Experts of a small language model.
Experts: 256 experts in each of 8 layers, 8 picks a token, a softmax router.
Training: 377M tokens, 5750 steps.
Below are experts of layer 2 (counted from 0) of a mixture-of-experts language model. Rows are named router (the router's row for the expert), gate (a neuron's input weights, with its number), up (a neuron's input weights, with its number), down (a neuron's output weights, with its number) and show model dimensions 0-47. Each number is 128 + 24 x the weight over its row's rms, rounded and kept within 0 to 255. Numbers have three digits each.
Before each expert's rows: a language model's description of what the expert responds to; "comes before" lists some tokens at least twice as common just after its tokens as in all text. This comes from a sample of Wikipedia text that the model never trained on. Tokens count by the router's weight.

# expert 6
Description: US state and country names in locations and team schedules (Texas, Missouri, California), plus small numbers in table cells and dates.
comes before: " |", ",", "–", ".", ";", ":"
router:116118123117119077147134168110128171130093102143113142156134098120122173115136133148153162126153176165163138144079133069080131165136117160099121
gate0:107137115125127119098156100139177115125124143113134095103150154132130085076116184142078163129120100097144123154118123131141109099118166054166094
up0:121104150126180147157131138173133111104151106085149118097151108094152102120145100097077099125134103140153150130118086124128138143160114156182158
down0:139143109132146114099127127125137151091174115121149152086133138100081112135104117142124116121097125155107087139155169141164081129112147142113110
gate1:154122155069104135108094096149120141115152121145115115133142171108151090147113154090143115113131130124107112114145108116141206185143119113127126
up1:146136153098130134123117126145122120141188127108134153154172148122164085157134131093124112169124079092105123144109120121103133153143178113115170
down1:094100136163119156102137134132140145114158148094117100137139140109143132134096124128076116123119143163151128122115126154160151147135100135157068
gate2:129157125123134114068127077118140116117156139128154132162092111151107133139147137125121126121156118112114118181120141175112120151143143098135150
up2:080117145179156112125150150119145115132125152104112153097125166102133174113116140152139164149124148136117119116151130120106111108123126118136082
down2:120124113104129115164085158095136069121145121147096119110130187130106134102132133119120124145099141109102127161109112107116136113106124098086133
gate3:135155161187130108103153102137118139127166106115154107109179122156159118116127148117112154114131131114104131087117071164148144083124124094155113
up3:137134172122104109107125087080123141120110105170110099142156139117117093130094117148184123101131132097127138133127122131151161123110144086124120
down3:131105114087126099114127139124127132161117135115150117095104149175130138147157119173109149159137160165156150118098144144128129118144136136158075
gate4:142130142109103147122163134176137125134127126143128149139134086120124119125098082107170134126097124111139105174140155112065159148140119141102092
up4:140125134100098152131163146160128148127123106113118160146104052094126140155108082115141121139105148132143121165136149098066156138138111151120132
down4:131138129078117094119131136133131154140106074142150146117127098141100131081101118083141088131080154126145079126142125118138102149119091136128190
gate5:134112125078141154090132111141146129117145144088117111167156123144123113139139143118109149085114103127092127167097143131093157137150197121139160
up5:169157112072135122119120132126118136153151103115118102136124111142075111172114125118136106140171149133134136137122167151121134107173122153105145
down5:155129115090102154132192111143098139129124157086133093113105077143139165123117164147148153097127137148151133103094099134140117138157130107153137
gate6:125155119155180146131126136101137133101114126089139180135073153113140149125126126115098147093145142185120124143103134115121117122120084115110106
up6:149129120125076166092101123120091115120133103167125121123121156164140128104157138102097088128107124107129142111160122136098158065153140090106162
down6:116146163166164127114119123099118113116139148131110156194138116136103115100091146118122094159138093132100131130116100098085096159122111103095165
gate7:118135197165153136079140092163097120117163118126142128139160128133138162133125139118113129128164135121106166139122106193102142079113141069166159
up7:116115126121142106133079099076121130114144126188131107152149129133111109144094115135144107111116131084123136147128134127142176130099151082123121
down7:117125135088132083103103127135144155147124132130188116094096113160125127124168107153137129169102176132138130132111155106138125120115138129147103
gate8:131138108131162140100141105070137106122103130093136127117141129094137123112138140106134140110114156135115137138126130121146167137132105131186109
up8:104156139192104132101140067119115132136143137145160156122186128128122146121137144132119110128130097117106129155122131167103129111105131110172127
down8:120096112157131143098113130113116117118143171106155085101140096141077137151093177138127111141112129107148133099129126133151113148167119136172130
gate9:118135088129199130137120146084186115119083117145136122168093132120120148177145054155134163177138160134146122121133137101136138113126098104115127
up9:147121081136194113163083140097141125119079147139142132158074142124122128176121094173128153187155142130120117118129130117141140147126110090121140
down9:140108125099128084153122125188095148147149155134137154058162150140157137101109147148126135076147096156143106136109158170174170106168127151139130
gate10:109137114124133114125106139135118109130102127159138143123121138130097044114117119136125113126115120137150121107143167119120070136129146116057173
up10:097167106154174123108130100098133101119057133159146140121144120127116061140117119131106135093131096092135141144146169127091119124133131124090118
down10:100139146113120099106120120166117163138093082113129112175128087111158121117152103097114181125177149148166141104145138126112156168121152122136120
gate11:117127143130164138132172143146131125152064115106165122119135131104184109142157122093098124137110133133106133124156097143086122147090121136147066
up11:132161135171109111121093089116104146093192159130111167146131123119105184123139136153167174082145112124146129145106120117136150097130071144116147
down11:125107130161143151138102173096113105141162144132118102148136082162128155112111151174085127160153127138079137156066109135118122106108108095145123
gate12:133160168102128145078139147183119122129121108097131098155116065116113148122128102132119118112114088119125137165148117171127114117113147131105167
up12:101084151122148140206125128101134143106096135110132127107125140141157112152153108137123153119155135169136129115109135149166161138152056135157120
down12:125128115143104184096130131112140102111159195123127122145136144107144128122103081144116111145171119109099131156146147132132083121109142140120131
gate13:102130086147161127058143106168133128110168124160153143148149109105139146144114143124144135123125131123132113164118143126085142149126083131131178
up13:147130116127120111130122126101153136133098139121126140107103132128099083117155125119131164114133155099118122087131099106151095120122121142153065
down13:109137108111125145140107178078101124174117113131120137146118152129118147106124112104081141155175140091116141134137099163067105111120156107139110
gate14:123124124171173116077133122096109114122114111122129166155108173126142118086128170124125160115106130116117093125102119116111132114120125085121108
up14:117127100097139110120163114136151125136140153138154127150139125111117177135147150128148092165154131111149117131137148118095139157136130187192145
down14:138107127130074180139124129138119095120136149141122094090137144135117155143116131160177097124071114069116112142141145128158108114127148168132166
gate15:116142126154085107140132130121147124109086105132127097114137112101128141085087111122171121121142142108127126134149146118118093107128141153120119
up15:152110094100189142118150142161127132109144120129125132150139156173141148158145109157104104140117139171152111138095138150134133126149112118109115
down15:103141135129138157127078155113124057123100155160090125174155151130115114131135134150085140151136154094092104154113095126087145109136112108135141
gate16:119142133123117132103145127093139123148078134098147145135185153086162097159104155125116139143117131144138084105131105115081170182132092104128114
up16:120133096126133139164119131149147136099124104114117152106041093145102109118151100117121130101142158114112163149145157132146102083152130190122117
down16:088107089128136147130142144137085091136134101145125149122108153109125107126182139140099116116168144127107145130155095110034102089078116150125123
gate17:108131125176075141118113113112117119092110127164120138135147111143121120094114081135117152105095139111105167135112157141115096119137130104080125
up17:142120124087151122157115139100121149108125162069131097098088137112138162167160129127117121157170141144130119112136126140124160138115098133162158
down17:155139117129083155119122127109140113110145161136139092133114135128113122150120107124154080147083129091110089147165115111141072129101111123104153
gate18:104114116113128140163146076148117109106136123156129111124122142136125164099121119148111160079124120119102146165130146149128110108124151131167112
up18:130134129101130127135162181063143126131074157111124140135135119111165113129116101111154092137151156135132101125141165115113137123127095098100099
down18:133159103165144167161100124104079119136161143141123108151105139142144135143133154141081121096157112128111171099107110140066153111105113094130078
gate19:119181131144190124114135111164164133130116136089118103136110114144138156118146137109097100174120099140127136102115129184107142152129141132135118
up19:122110100129138107129096105117115133132146123178151091161090138141122138114103156156152118121142127108135098144127122165126161101156141109115149
down19:142130136109115120123134100132138144194147182126155131083102111157126149195147139144149108129091175112172130124100125143151130129091115167165147
gate20:110180126178108109098127097124127124133133120164129121106157127169116095094107113142125155123118135111127130125122167126145098073132115105103130
up20:142117130104162139146153153162154138124148159091139128125086111126144189166155160101136096148148130154122137128119113159101162172137094149155156
down20:144127128146124178099116135117139075103149164118106143128123160118124121118103121135142104124094114104095088144172112128147078130126112105086143
gate21:131136138117100148112168142106148148134091120125127187117118097125129134112163123116134152116100140133130153130158146093069122133106102176097081
up21:124139143146152103118105097154130123130199158139123094127160143114143147135125154134120132128144110119130107120115096171199143108106173082157151
down21:131125132148140153163091127100123106121171174123143079115117155142153144150118136150106148111180114127109174129097120148094173134152115114149095
gate22:130119161106068123098152124150106138147138142139138116118179146106130163142149144109120105120122128134151117114132102138097154154158129124124158
up22:132146131188159124143105118100144125101111131136118151113071146133090108087126133143131118162123121096113140122114149127142084126095138131162071
down22:114135114119167144140121158099084088135130118145135126112123146168160131116115160129095142159140145092087106143135146110063135124113104117137153
gate23:159162182087103156135110123158123122098159136140098114146110116121135100108090092142144090103118137151120112142111111129098131140106127143138131
up23:121126129095138107099074123104098104113169144115107144157170135115117082097099142110111163126137118126123103126151129103107089132093143140138087
down23:104121145127140068122128104131112168131109129146109131091124137102105135150139147130188169147063112182184104140092120154143137140160103116109120
gate24:126141140162134148129178147139149133133129123130134197103166131113148150104150150074120117117138111128129127116102134090082129096147076172149103
up24:149152138139102110097132088102103114100140153126128149100109156154101174125137150164112145105155149159107164112150101199118113106122160140158107
down24:131079092121155159174108119113107119103128122157095089140142140145126159104131151165107133074142092098068164131104139129116178134143122132149123
gate25:140146142155107115095165116183126109111171123114144122113126093153139178123144112117079095126133107138123114146129100163126138116133150123158143
up25:107118143160171152108141139161164128137101143105134144100125128107171156135157119119107127130126126116117140123118117132114143108121072117110151
down25:117113105155154133150113110143133124086145124116101123165138117126131138107102114128074145107200072109088161128144133146091115092114162133140123
gate26:120097124160118132139185190116162142096130087126128157145126109128119170120160119143102112109132084132125139116102118066117071139125109116098178
up26:133149128075128135121093104122115115143117154143108110114131143145114068163100141127137164154132188119138136138151142180152194102136140154137089
down26:134145128130113164110119159109133078144147129191133121190130131150139122133134141169099112158182101133097118145168132122102096151088130118117126
gate27:102150144188178138118126142095099122142134168141090111141099130126111162156152095131143136155147133129108109163112106153110159133085142101116124
up27:132147124136166128122112139105120134134117139147110142148074139101147167175157127097171142139149156142116108149123135096139179171081119120125127
down27:123110124143137113114115113143125170125157152143126170094114122105109138120091141167143168091143074150125121139057127149176141149163114106135099
gate28:110141136131140128064145077146114126113127149174147141126100124140137158109118129146160097124147152096134088161157144158130128111109133076161133
up28:119130114130150128141156137088132134099087106123138168120113153117155113114148122153106174096142155142108131131131125130135092093122089172087076
down28:115124117137117129160120155100140141112138086128115097175174158135116122120108103096126095145145145113127153116128087131051098143104087118139127
gate29:108111123173129161115134149127113102127058128160149159113124166134133115102146154136117116115064129112137164093153066115138088114101120139154077
up29:116120098160141152151122138098112099120064118151129140102081143126120103103128138138121131132091116127119143100145084117181080076142118126122103
down29:116120076126148085141147103161114196136113081105114126140147106116121149118131139108131142107170134158163132104088117156135159160148135133131105
gate30:114154072144165104107145071136146130132147148127126177106137098158119159129185093145098135135140121119132128176079125138122174112124093143118172
up30:127103157159156137148143177121163140106097164136094112129111071131131158106109121141149128167134166136115115153134161162121085096110129121156092
down30:130112095132157130144115135095110122134134141122119140124127141143108145110152128103109137145124163106115096139121134122128105069105139126095076
gate31:151131151081130132162128118143141131133167121141127124118158124133099120137157121122153109152151132076139142122121115106138125153162139191148137
up31:113092141101181136111142133134145133129142130139085104115083147101128068118115142118117116127114120097122122143146156078109096148138164141136107
down31:143144115123122131153175157113153137156182092145135104125073109105113106154127109126122126130149091120113151161107143119101101138112117121141109